Weights of a small mixture-of-experts language model, trained from scratch on English Wikipedia: 32 SwiGLU neurons an expert.
Below are experts of layer 5 (counted from 0) of a mixture-of-experts language model. Rows are named router (the router's row for the expert), down (a neuron's output weights, with its number) and show model dimensions 384-511. Each number is 500 + 40 x the weight over its row's rms, rounded and kept within 0 to 999. Numbers have three digits each.
Before each expert's rows: a language model's description of what the expert responds to. This comes from a sample of Wikipedia text that the model never trained on.

# expert 47
Capital letters starting romanized non-European names, especially Chinese, Arabic, Vietnamese and Persian, e.g. Qū, Shan Hai Guan, Daraq.
router:475524543453497564448541524462463519493515516503486506517471427548474504472552443483523508468517487516468486499450482510502494491547419505436514491516527491462560461491568546481515597531506492493491526451497520520523467521501456456510529461577463419518508613507489554438433528505441550539523509546517442582545475487525425438488449466610557514485454484512525510533519557548432574429499
down0:542496448538446490465513528460553500441440571485377534600460512526471521539529498542535411387510479570533525505443473490545494476487516536405521453538517519526486542513458470528407437535511482485487459495488447510585494507467518481487441501487531570526529488548520409517512489451519524472482521548451509495494529463535480477492507510455504538534579454455488545583547467490512496447464
down1:496456513437539453456524519442484497479474433564517468482508533506438524510482497457406523575462494467516444546507546413469442500487530576512474438514492524458457521518529477478473466560480554517419480537593473478465422522515486463468481471520489549505502516494457459539458529594522532413531500536550511513471494472530515607491524596502455495492489573568477458432488464461456507485562
down2:477502510404512556518458481479523516534535548449461574440513498445522505495495502574419521508535472529529540464522461538510496471514465490503585536502478487534471549525447508554530484457480488493505551513472570546447509488503548464503555462566529447503507543500567531541500482433562517505569462483495508475550528480550497467485510524555483531456508484526437491463515522435528442486497
down3:496491506528491530575496529499491466552558525530456493508459514479507428440526553413503478452507524444463523502571452530545545533415400538548534546507506482483538491472528534426449507525483489461505507493540614470494478483504454499493473565497447473536526472521501603489460503518490528432506488495472504530485504547511510442509487498497453535562436549417505554501467519527447497491452
down4:468467495528507529459435555468442458474503463515522447429495488567466445504492473483468486529468474451560499509500554439486444492522551469467547520561467456492500515461501569536502424503525494444457494502503469476480523499511494548479481506454542530523491444530519433523465467504583457467533544510501501511460493488498526449492623556487546511547519456507531559444479457487463528546496
down5:481490507510508434530506535494471592433445444532514482502480500556507462498471475430448507594428551479518456459570550444564525540530503486546492510485491540410442512495487481572500534504477552470464540545473426444454462425484487515506535521483592520496475418472483465544552475427545504498429520474555523481447451568496531563436552543471548479490470558506489476535473537565542531448608
down6:545489497506502474459440498486478474398432419444525464564537500505483511563429496480398458532503510507550514570466518455573524541529566508524552495531435496523467551520464485528429448431529493514476456527485441579463520467548572463446527572479482523527544406466517526442535466503540449444440470475476473490405517517484495438490547537471521450543491553505495516527532543490510540503577
down7:572507531544518521493504551528544449419479522483512504529500536464541518457509451478558463491545534511557458530520511508488558482481511496551560454483415483488524481561447508474516502520497466513510533411482397518552509496398496557482540521486463481493542487481472533497569507608530476475514538520497470425489458497459516551421432504454504448590455426559517498523447439550498503506463
down8:479503454499443575464518523555485543520475513490433514531529592504485525501520458526525487492522502542543476437473435467479491538437421496584490503410569440532450478490481465452504482509585594572519475534498503606529546538413519479451473516520441472547469471537481560484510546530514424490525464552523472459448593539509474524470438423512413497496469504502514485610528488511509483527420
down9:461479490475519541520601530524501426483534474481444409503525463468463540503479515561480521471425563495577517473480487529526449495455543486533512518496544462540559522488519518534520469459484503488531540494535525525489491503513504509516536475463516417543511502449485463464497533541505550534419512490581528478510431516479450491572629478540508497585446542551524472553442501484466527466460
down10:501439445551479451490519572547523492491508532542547552408504472509512524491488520510531473464502520547474542490472492486499525483438474420436431441469520478425534506527438477463484515520525441470407526493476495479470508466511490608422507449509497503445504501592561529539514539492513528512553504488537486440542486448510500498445502493443458509461482560552488596441506454573417497556473
down11:514441502443492486467468467497385479418530488496504450517571530532481502523486468479371531599530417515512466481556493523444481517470492544527516529533537430484563472545502513502481512487445483457509477422499474514451405542463463470481572448507481486518430451506530525454493460472509441547467529470532479521428506502462497452528519522485524498514443489515512471434471508458566531553478
down12:524507510563482441585505505454526553548500493480489494552571529471530495444483486470546516447499491519565528526457563426487573436476509441471573534455532465520447598431449488516516567553489458513491524475479560540549485465488459522467465545493514519485519504476569465494429529511507531526536442537527494453431518507541480522465472503479536487518431498420449585529543523487574445491502
down13:434466512488543601474464509519480459474506554487500467491547471509477487465510520490536538487567495590497441514418462515489511529458467484542468509500530406429516594528511489375464406419539430518444500511444537521512453485431517572490466537467532482452474464552511518468437544498474521495490484601521466463400458581501520493517529497437595522515497423533497568516441497497481504525524
down14:466481539498574472532486569535510492493506514621461500495512568512491493535535467493381530536467454493460485524488577511480496471515495521540561476514516521467495509509507500580493533493447534503465475564509550511466419497500440533478492494509510480524435549481465465486419475523513560521474464499552518456554479467539490523564517530491451493480523542558535526448450482403547533439562
down15:466510509575447505492445512528456496470547433469493527493550507442523468523410459449481557508488518482552491510492533492519475532533454489461488501498539543496506458537553464542488491533427486515509440552525512422445531516446522510441468541510486491521449434474514446528510568568477518501490505550506462429434544512503526438520547491534494511418476512565582539508426508532555502527458
down16:469489535458505455488478422535499464549462569538523510433417416528447483589496545484528353590519475526506566478510450472544495558532576568480508549495515528504534512553546546513492438483451592470494481468505500444476504468479467544470522435494569568464521543511489478469516507475573434473528552506547476491476501519437532463572510455389483471489562538477518531519484516551512461521524
down17:498533485511504419527466567519554469490488462465472502552521516544529510497529524547492492472470573428543476508422471456472457502464506492517484506502506497513487510468541512559493451481475577573545474456541578476429538387428485526459490451455525506521490384452554412528499545421564523469536476437503409434468507493565493430462515550493449475512491462523531514568498543504536507476527
down18:487552577486483507538581471535425484561563517553519460484509461492519507528489487506526547469567465449460478572518466573437480513572496513493481486445473464509571503491513541492524559582573394450564520493470425531487486468513488512511520504487436446400474523485474575435466567444471465490515495455499538526513486469489459508481497532542477391573451496578549550480483490480481532468471
down19:534464494430524531537509512526486541507553568431403485448505477543556512575532477531482503500507560522484431510548477501516462504516579487475474480455496483487421533493418427445491563465575517448437436477488512492496464554527501502518521530478466547499545450512505542545466490586574542478548553421534477485526508515487498536452449569499496466427469504454501563538530523505542536492534
down20:541462572536464484566505485555530538510505479482543574490502521501522453434518494609508519422477534522546478463490528494518540468504515588492451516492508522476510469548522509501501542514511422447526448534453501547601463593493508430411565500517471477531415511502573444417421547470461555504555435411461486428489509518515460463468601423471463504456517491470468468493491513486516445443460
down21:469533465407500449511558504469509464527509565503295412507481540524510496467495503498493493510474494558472506520509458488480561558486497522457547541563472522556567490438524523495525511477509581469484471441538504522523507462527510465528473430501526475510475475498467485528530537498491555529506525499484483462530539484505515527490505486572458500435537538509502499568438499517455527526501
down22:533556530530519517472525501503486550447435540548490492457504517456447471555531532526471444485486488508508475531459508471500461470456471554481521542480462558450525518481459453426559562488478503443545504437507496422588414504466489471552578423512536543466478571465522507559454501590485488532499551465458542448526531526508568538530465506396547486449449580497486479503524438559565480498432
down23:484425436490533508492518557488523563531527474517521446481538599558548452532557419440503513502523506557459517507540555516436504489429499510475488483531476489409590432512436546540509425468539495396490474505476505469526471500489489547566463422584497501435485525560497519492557565521529518567452496474525505490472511464497443522487517501418474570542462502466504482468416488426467495459456
down24:476495446467490451464497520398429542542434428514491525442551502602479466497544542544472505515533489475496590458455518459463500465501533545470440437485459488507541517473461394562452487482528457462484443454576431543496458518523513486483474386545537542468456502493495592576481510566530480472548520597518572513478505534554491529501510549527432562544590495526478546511535494478486459576500
down25:465500541478481560501492511508494498460504517414418560491516533440550532486502483526516495486467552481512541468549486523554476529472456486524508487469540523582422538570500576509454527454511512528544436437508456473564560545501485450485514502455511447527542419523479548500500450517534555483495425462443450510481497524466474463529512487565530459460533509485515493501503515487524442543524
down26:505513495508493479454463507479521455462614523463489464472510542547478458582445448534537492523405408592513557505611435482490435499520514482498524487540511518549498540496456598521482519433534520550549587429527481506490572533504414486510468486531524538449500479501538458493493432453587447507498489540534510483523524561511466484486529528432545480508442421551534529466440494503576512465465
down27:481460528575508446505495482509453557515576494498502482567416429504549500523479507571500570498490472483533538515468504478528480496483443453468444451555507530524636464494465519520538542564480441442484582451536499468475485447547495556451541492517486495419486491497546516509526541455473512492436488577538568576511503451517525453489512517458551490538565475597509557502521418389441493478399
down28:542515552465498555565440487532541543452500540415558473555480440499532573507461484510451518491462581486431541547457523525471575552495491467552442455517481503485442598513518488486531564450529516521503531535473493553441420512504507505467541560474499426531557459525548519424465553544514483456449509407413481487476521524517508499490547485423478462514447513533502532542458512555504490543497
down29:472592486521463484521501538438502495439488438538405463437531552559501460523507510503521492504451480469499487476551508465548482452548508522440572502541522544489480546500458540431450551490499480534452445558561456568475536497509519502529494485460588545551462427475564509511509465488418526562504500582469537512472489487539496517519474520428585491478455536480497515551541511524472464485561
down30:519505524528430499529481490487525557482526549490523530482518540545509486463436621523521472521467472462512436568456498458524517437533418477434481544473476482520515494514472501465547468572444536499524508465500473546521523481448548513533562522441469540471513504496505514480514563468497514479521466572427562486452538501533449481504473462517554491482504497445518492515577529560495455514470
down31:534535524512495544505473556514486503512515535521408521515431481541542512503486491521504520491490509388477513523541489476549491404561564473488528514430455596509470545391448442483538555453527467542488478490450558511504455460471449421497583504558485447593510490452525536474502493519461543501505555544445461459537510507540475557535527484554589513561487496480471508612489523489551512470608

# expert 23
Accented letters and pieces inside non-English proper names, e.g. é in Géméaux, á in Ráckeve, and prefixes Al, Le, El, De.
router:448494472528457476447490485506490464549510510469546474516458460473507524499548517513485538531551504457550506506488518548528444542517471492427484484477523492481471399523515499496513509502534532498517496530508519565510478554567396454536493456520495510535515607518531487435508507569468535494466504506449524534487492489491582506490482499563548478434501449498457534568543439493451532516510
down0:483488533489547552470546554478512508497455452507556490529491455610485562495525435496525494538495472496471478366452483519546540532476459456503553533517416473540503473501461409579433481497512558499487547509571475521525568508523515445499522447510519465586523512522478417499460484505610543470460556575568492521483472501504472545527456573480532517548534450513439404465474474545521533540544
down1:538440474513471508564540554461493513495544459490547487544513480541554482563513458436489439492503473533471390494524486473380558524483501497561479519515506528547527511418441435474443426529440480565460505472552514485468513500452465490540536528458478577555400518498500494493447465500471504482521525589492457517462569414437518481447585488476451529490486528475506541454504499506460486506551
down2:556497504442454449513497489494558463538492486451564508475520491471478543542516503531471506486462544466522382444552461492484539527434545462465497488481515431523584464440495591521500444468440552409546541503477530504521551446504505420539422489454532563468535518507433455478533492566503427473524522453523493495513491470446536537553598536444540501549516565553536520499492466565477494506520
down3:468463521476545573515520568544427490445472438533562393463586504520425482538471501548445550548513462556484417510499508503518516491472578511514510464476447527470467458509450467483577539505420513438497548535546505495478523505486525417584555575529509440526466528462500471493551494562513452529550513508510495495459469557423497456482613529505507455487497519491471485525453490511502458499619
down4:537508524530520544452558476514489559512498549530477546545393471538529529462456487590507543493437452534446558391539564491516532491523487482499510507461473517455489540526555450532517492457474501474487548593518598442506538479509532513519485462499526444486469482497516453446563545424482470480513452406501582561497507533490422518509486480475498423491561508512520468486516545503473467475472
down5:518471504451521463466522502450482541501519431468483517457513440503477545515533461480465509493549518585485450526473450417468462544422523553533434609524539432457475517466544543522521469457548495464526408512433495517588542479450491429505461491503461510458492471485542497444460473489448473519477504528546487514514576464498464509501430536532533540526511463375493561568478456534450520515515
down6:522545524468550476563503452514471493477494532488516475494491478498557525554608526490551471500461578476547499570510534557502525485494513458519448455450487557500512509526492511463505461517514483563505545519556445460532478529493473558472563494486488531480437486494494470455484453549426542564505496464441515545549457452578512518517464478518595490527471532510582593541487508500528478494422
down7:513529485519500528534552486452495489481521535512535504438534536436476441478509531495434498478477542483470527428527488494551453452462470487531465510520448546545531506554501480497594424558525446401463537607439529456451512560518461455528471492484441502490448526495504567526547479478552505557521551532452458476540434552541496423510536497446461492498511567447568499477516473526565510498545
down8:573544469529479388538489410509555503418496530452466570512521489443489499474570539482496493540394560438552468537493501494553456540432523480477538453510488574467462496493490513441416503541574440546555508522429486496509503540508420459461512544456533561484483474476449472464499464500502532466459475518495471495505449555545501435515502489545458501502549504518537485485533482505491410530491
down9:527416488495511516531525472520543490486533469437427516504483526472497492501528527549491481479532450521465554504496556570518479465435467490456510476426508530503616561490579488513484538502446461407551497565492413535533523486530561464428528475510455454419512485443551498551447514533490469584495544460572486526514535510586461517515541506480519537441521462491520549541513533502546511474479
down10:531466513454430492404515553472482488511531477458557486504554429430505466499532570512529502590490543506551523552455486491492461545509492462496493518504539484535495510485517526470477522516416415502513457456542460521482509502484485585521462513515511469468459483524562461414496537548422475515557455555476459477491481520546523516450504537555575461525553485525480497518510531487483533469478
down11:512483544536491475563514463489549488494466436521491578517468447467500524598457545471458566447477502405544539421591574575555515481488460565466537452543509488510422493547521470483504461517456480515496498502464494448464407450515477432446563512458476496517552448489429479482541470533461490444433531454528491467496459499506499467490446466515557510532426478578534522499556507479499433473462
down12:520494473515472550435521446490494527540473481524416536487494492408492490477527554511550554450528532531532505499460519471497517553442455569500506543474530452554470478456466479596518504545481440523493544538519521474495501446506482587487476525488464464505460534526491481386472482524499531514522501535439557507492471488499483430562466502554507514586532521505532493544491580487478532514461
down13:480529545503493574577438480523524515530516528487511506536498480489563484586520526509512507456456515455545486517547464519488515510525498505477454489537509561494469554526500483439437518472526488490535466496466544524499471547415494510542530568490469475516564417492491516497513535516476503553434491443481509484444505503455479447495580494509522524491434561527504485494529453502484505540495
down14:403465505513542406510469551499530533539433526510526449562493489544476530598528472512506453483446513484469568567455547580494456514509507448477513553512601559503479512526519479499529589543555494532473556518488517462527475493448414513534556464429447462524460469465508504569521531463478496478477511442486564446483436520460510467470466479497410496544451409468462533492545538491429547494494
down15:392458530493448556509514473463471522437418457573562577414550486428469453505477492386461536544543488560558417441492526451498521465525503436503402443548496488458465523419431461549438485548562566437460524479546510496528523529492461536511516545490513516542457512465453477478473465436512529484469488496501505478524488515532524484480562442455466545526554554474477534530486450496519487517565
down16:488502442512530505505421480520526572489492549531508545463444521471484551498526416456454524507488501467497444446467507531514521482536477480519472519547556570496484544511584469497479468480571430507490488545405493408474482507514490506501483413467492504471522525523539574551574543514516568501480515462511575440541423560443487516462432474432484418500447455458546453532515548517507511495480
down17:507523454524548484494436524529457547459493523508479523493528485498521484534523530487569522506397494544479503443500503497509470519478412485528450468521549549472474550575554549437518549418489570537513500511467432508497451525517511524565527468464538480488463532492560538526508540510485525544502511450431500438461475496478516482490487503520481532469475425491443506454485529496440496472471
down18:489447459435550547552556507485444518471448465501487492417469456476550496495536507446504548543576510567450542457483397457513565502575558477471524542503543479558522432474496423581463442541536411522480537453481523435503501498470483429557475559493445492493477520481535511502459507478482469485486510547516498546525547490525482537488466520548465547433514504439511473491518496459480581473498
down19:540520556539461461467497535504553412607520506435465505540433440532542462457507483485556512474444552447564506565462494495478464548503512542459471503495545514462425510500517447493551495501469493538479462487440464432468516510544512563462497511436553478532480446483527559427562462533455537463529496471502452415456507478531465508571540545477546550501509507490548568481451529480488498507457
down20:509508483515536488542496472429472489564531462555505536541517433480478559455499485525479504548408465426479477449473567502530455556453475514557424465473482414565533594488506573552500533478511486442550436537427512546517509477442496442476555456565527507457459582484548479459529516518468481446495374529434547441458480501534458405550574481503439489470452583476507518517553552521533441527531
down21:541483556550600508468495449541463494384468455587487414522560524492432525531447459441514577538491421495504477536504455458501484474466475506501527506506469543572490480483508588491521460460509534475459555453508499498472537509519432446534485557473497539461445477559533529505547499552560425438539545420520475517478480498445547440482585505435436516464472447433530528501437556528552505578540
down22:521488502474504552461452578541473459405456593471518512414473502491481468554524478437525475478553466461468535473459509512564512531516518531524518531502490529528502514514441494461509531426419525544533468546586461442529556519510483486483492509496453455499526506504435472476432539507491459462512524518510461529585536537531468518530514498537475514494462391454457452475469501588574431482475
down23:449527523505486505518523410453494516479506478476512469530494528567494476491475569442526461454431431437453487525438501487475544461457490526507469490493505518416468534518488460446447511459466499541432528490462492514461466481510509547473461567518514522551569472453497527537511566403505519499479453497465584534526476513493415451515452495468489447485592490548508561501504491561491503472449
down24:489521530462517510549481509516462482543555560534471526541452542496609451479524503450572453508502453495479520448484584586459507528499509548473531536513552527452497479483481562510446470533534543523516501424504516533500548495605468532438525520420521446483507537437448521506456411499462511500480435518525520576507528436497496500447484456532505521580478485583490510541542493413466442535488
down25:463503475441473502515480597480490469470533507454524546533526624508516476493551550463589497495540507403477496534531512518487530559489488541444523573519528467540458480535463533542466594535494464535481436506481474558514531481527479532492513476510493443419516477477465504464485519529526513524494472466477500548562509495513532502466455506561537534480546553429474549517533462514493507521467
down26:502446489521489525510511549475428525486476481502443593488601477538457473476501506444492554566553457460489560518525504497550496494467469584468482491473496524483511467492508460538496432504494461455463561428513493476483410481484556476607512515536396506456514525483490543545486470527477466548488542548539510471502485551539513495434543500523456501517507476494493460500435455485444522452563
down27:487459460509477524426477493558466452501495503527461563510515523482507496487527552515499507516505499543528522548463475457533557455507410455513454400542432511478569449489482505572438528456428491486508537433542493449466519508470397489507504509510455500477525499491479449448509513499488575554453502505469471518468517513545488515429520502517432451497534425564465494537486470502495486570487
down28:503514463510510490450424482466522525534494504465537484506471467477534549472466461481501464529480509545499503576513482498489493499470443600524537526489543498503550497521558540458474468426471510502471496540487555547475467476475429540496507488451520509560467478509567465480485437498558429518509495519477569503528526503494485481451518449418475497503495477394512513495522488613499453491433
down29:528504477499453566526515541484501434551552464450481465451554502553543489417495517514510482544505537513577526504527437493484539520444493481566444538436462493516515492567485550491506455496516450500592436438464491452508533508435509516440473544448496437516499477479419563401476511542536478547510411490528495535492509501525457449482524527572540462521563543538495465432442564450442593502481
down30:495516487491421484442547447543419453433564442528471516523538485519496498525477448557500513550495493537556506480538504404515571495526481512477532500520506405476514509536450555530518503488489523434472494469540454502544503496512496480424493557521535495463445590487395550583462439528506458557521515520515486591536503492493541460485448558521446498532457485448495454410517494510402468558527
down31:536558494496517481515485447467463456530467558453495529481551434522528463452523512454521463432536507478525467494566445524535547537523483519395486426442500465520503458465478547518514535460447468493510507462434406546512507456453442518451506479509526557530574451433483494473478578490497535499505489470463465485548454507474493514453441484599533501479499520545461502532485472494458484522459

# expert 44
Prepositions, conjunctions and commas linking clauses in narrative, like in, at, during, through, and, However, often in sports results such as defeated X in the final.
router:461488491505460440538544525515487529539491494494555472485454550502486407524470502546457535536464502548487529474479481461556450497475516467411572532544460421467536476457549516481530535489531490546513479494442445447537472536496559506529464513461578450492476503524513520444535496589498509505545456498465543581513540515522445556574496506432457536514570508490519534594536488403438501540521
down0:458470448463504522534469528488502435560529592551547510491438615475465467461577467499480511435573513456533474501518502466517501515495497503537534444579495507464493518513506544499528597559485537542463552540471515566451502504500465518572477460556545503524491474523595472522498555508545502492440541503478552471489496512553500557554454519495473519462473538465430500530477516485505543559489
down1:536479520490501446493481501562459483509452480539423498478496512498503529471523561506488530459460433500549435509546538501486374484463493478504526462421525522507526573461533495475593468494471550520505575471509563491490448551541479520535466497489501474492507533531484442506463439493445491553503435559470509480389540466500548574466489509560478497529560423487495485522461462520561504536535
down2:529398469487456497528491434501523534541554497484525536481477464544492432479504527544501518391494454522461509479483493479531461477498519501541533545476525499455517478447564485509504554535593525518546461495541569484513538486464498516491548503489548469483481553586483487580432455524446465518480483566497464562480452477479468561530482502536507542471563481518499474593519472484503537418498
down3:468525493489491488443524463479422462498450481504563488502491472465493568480529519507553536439448516509567455491555445547409466531487503541468429526489541518450461555494498518449530490544491488562387397438510521508501487528447480453533495477466492495504502514482497565566485522431504475576491526517493432568550462485484505566512485483594443497475476413518503462505526440440485463542483
down4:543494499497516520526451493560576448508525522480491547498507495539515524451468426472506510516493530520538577506516561438576556450544568524468501513520525511453514469498457475530468539510406528532556509486458476494450441517424462485553513504559495512565496442542514446531512548571516584510481475504506530440434501551468513475469559506459462555454499502446459543430500435538517607462549
down5:471534584611500537513502467539495456432486467490464562495494522454509482494557439490566451504516558511445525534476518515489485504536467546493456490469520507495513405437361530492532533494558483540496475502474456522529521491487475519521506560510534482458487399496508471562473463512482554571454464492386473539539559533512481515472530538523470479523481484518474542563583523507529553482476
down6:516468492464514514545508521523517544437522434482478583481489582478379503530505478471475472524514492517537444532535549482476482523444512495471431498456508484484483513468469485556579496556562508499515534527485492468491501560475472567553554533482472435479494505539541477464528467538543510502444525489438582449478489498544437564405531431498523551587556424476497522516460510505487500498479
down7:438435484498449538451465500480486548518513497481494497557509471465529455455481506534486448500495513462497465469480527472499562443463454474519556502542473513550461518469492545491452577529487454474450594456469531524449505500524512444469530566432501475500471435496581434482492531517491440509509529465521549537462484509476472520400520502456552542576473523434503567453500515450499523435530
down8:612527460489555522509482433501490452462493528490489468508469505524544525532467469485491453584504509448493472553499489523461543517547519508517535496516514508511526594466538558497547536554525468501531440544459455524486517464484544559376443492459498531529527555557515474509543539527508508455534482492441503499521531533517536421486452524420504488497511514493532501564509513449450523453533
down9:553483540477534527492449464540539431485462494519470472424510537568500477503550445440465496472593426508527502474434515524434451552494526464557520455484455500488527476538530509528533465453506471539575521498547498485579493443522391510544472474546474452469573552480509503448481429454472529495504488516477501492484407503566490462473502474493467511532492454520479475578438507526523527522450
down10:460523462473518542450489484479510502526479458521512415521504548505563445449563471514497439527497554616535422436433499501432501467514495474467481475494455466566468439383463520495552528480456523502490480480510468531490513499564461476520499487508472489518450515514569465555441466470555517469462475476566580453513513452468541510498527495525422480473438472527496517607579488596506541475455
down11:419470457480553411515483412524575493498432506506505502580557448517495506485511524499489484563470587474518455512474547554485497461532524471548481463465535533472488483460565565537547500549504485463493580580450518479423492492449454338552457508462488557569520532491482502527451471543435533545548515519431527487527532533564452508479460480510537438503499469474447565516499510430549470520428
down12:485533447513505432526470430529525510459500498542462504506456459469486506514516526450505530483491422511547514460500521494479575442530491525564523488492518537436518451476457496577560487518506491536418497546478544412499584495476521530472524499562479527470558468492429456534464470516488512509497467486435530486500512449481513489506524514509567520522467546577469555544529437440469406485500
down13:578539511496487558459492458465605440476552449521539530480526481497494458462505428494450526440609536481443500527584485506530541539446484483537487466587565532507517479439501471533533511540502468425561483483531420572527530548510501458508556539478522509443582449495460598599513495522479480494522544454524442566543517546491430487487478509524512597524471501451536505426512427481472478538535
down14:460482421529458482436527553469476516551489522469546520560475442506526519530565516520573539493459569461488508547505448509495507523547482509504484492474535521513542479453528430469420546484506446442533537440482510573474539461492468498514432490487527478551455460469483529518507547421545461537503443508552449531485511543470514466573535506498470499442529539578532493445522573531544626483530
down15:482526488565489511462568426467481478491474482507562543500499468493466548504507549558429517487461515499503559576524512548482498459489441624534463575531512522435493558466538490480481466578445466483504514486528493590435464461492557577461551472501560562512499472520488453495546542523526507511521488451489451483562521529539486433575546595496468540519452515511440482406494502470467521459512
down16:538608532531474489468533518484464555425488502493535525496489569476546507490501478520602490460527539529506505527493477500476506535512566509489492526514558472567500484465490484507464515503587461487474509487451551495495476474565494537499483559471511481488499472459473531590548554468524509461523464520467509438586505487561477478505540483515560549562526492482498485526538449525449546553501
down17:513486488528443523544491474409486545501529512514581612571478441535449463518540438425498468512454535481524494559510511510553534522589475462455505442504467551513484452487529493474490526447484489478541558478465533576506529540531468457549445443450444518502483455449512537476475529496472374519513531438522465566559476526402559510484538518504504484395515484497506484479448493523483488496462
down18:475527522547539525453493483522491515478506447474507503461550520482511466479497534500539526441541509395573504482588534526449457500521513483554487519494543508495511485445481499523489442493475498533498453498568525400494509507490491520476459459541466530567504544471537511506558498512565515466427528455537452525574522548594477484548556527516565447444492509543440487471500531429453473501552
down19:485544452512446526527588494454479526553462482512561513494443499496448558495514497516522521535463482456553442511523545532449564515567514523525437547541541584512508494480561519505518517484508417470534479494506441556476544482463496495428473492534460495427561451464502488450534532586444495499484528488492580510538516519604449431443519562519536525534477476516527582419491449515529531427535
down20:444487512518511585460514457494452561543429449448535441542521457462514497446535546457493483548523517485455536465504439512511459564473457510528442512521517512513516456517440621490516528492550438546490450539523467515504506520492506528465449449494480563475491469518420443489478434491504551504518489462430468450538503485585483527535538536519460438531513472535466535533471542443507496529494
down21:536462474492512524498539540516520473479471463505566486497460550511475518521490468551513433510553466453478503521443484436469486475619435497526470426482512536530533462491558531502527557573578552422511488461502462542490531499447534560474509498579513486532511531515464514572567519569512511469529503532515501513534486537607482555515445530448437493593504524518487590475555458549531536452478
down22:480520568484551481485525459522451497460497464500470527511511436558532522555506494519503519479530474538528497525450487505508515563471491457478565504505496458506474506548526559512458485462528526495467411528514518505469526477523494515487493556530449495450449508482444526533518499476569440537492441525487480498484477491448592525518596520641452492559477533470432503557556500552467491557450
down23:494444532579517427464541439536495501454501510458494467506454474517511507469487515515488530461466556501512515461492573509465462531495507490509447527457520558525492508485570558513534523513539516535525476417546558482526518506514466542511461412453547459479498572534464523499501537490481541514569398481527512488502470514577501559437504498577566547433546460582505476468406485516449447575479
down24:479475598416514439472492487459450439454426532568498551488460513418485464520458506479504496487444500486477518521475465492530518506498554494472537405524485509501552504545472521508397455510486496535500470405504532525486429474463483450518450513481464560548464452525486508500497487445459493494511502502449469488496531467541450551509544539488408533450552472417526514555487511497522544455519
down25:537504463518506484497542503480484475458524502569529492492478508512451523515496441467515562495583478462548492463509461505501520488497478542435465478531519492463491517452578459448517470489468556539508452531497502500438507503509512554473476444501493530509578491469526494502518536495510430405498458526465581539487488462539564577469547432502477553419556537450498526511534606549484480527477
down26:467517525447416475617463438540527429475475483475513452479508490427489539439515543510442482541427583522484480487550493419561489472556482501480487486489601517452539448583462451426501474498501436502476546529536453449509552506490496463503519561503500458478468528495483520501454475560512532543535508434485471462523535510530476469521454517537551508509460512518498454476467440484420431469456
down27:505454477583453481560547533545469471452522552542470510514483493475546464494465548570470478454449515532452418538462554428488529497454501525504544529442515508445581559503500548490473502456505470524453487578455520433548545483539538500545476502510480425451495485484544533502520574474485426454515503519558618467491518492427533519467420497440464481505503542500482515586462407466509538461449
down28:490510505516529562568501518539509452528468483515508497455453556469518567475497481480532537543485459454547411526496548502507590495509504499520475496489470426476544489526503473489422460499408465491505637472485451490497478499525506492487525516512478479466482528464556440506566551532546474536519590485524537473478502534472473463480483519447486485509428473500521461454470367507530578467468
down29:532501492552556480567464479502524474472506509459428496542473482497555511524444499468413459518539526476429546558516554587517466546439480515504530507551447536519497506416480496512518526500528502591521423529457477481491506505537468477431509512472531510438493505494518437493431477495448540440482464487468488522460504509601455529543466534447551480521517578489557515455518461416438530522491
down30:492484494479490523456523561481489544485517471434468493504464499538413457502499499581490548480524512523473524457520438413495456546473492515547509503475564460554500480436537503492523527514544459413536499503458524509522437514448466478422515519491478495515463512497483500475470502390505481509509452464505499502478491493481532508516522461480472589494596433487471485441563514549423533512519
down31:545527572488578503480575489504526476443476527543487414509492533521451464524518461475507551509508484442631494433513498537485552482504457473534387521538536501532533444505467524435512485537491478550518559522508526477484522467479543532495505457462534506486506518433473510439560557461535547484505534507514485495526460457525494542563500492487496510554556530487506478542486487476516509571507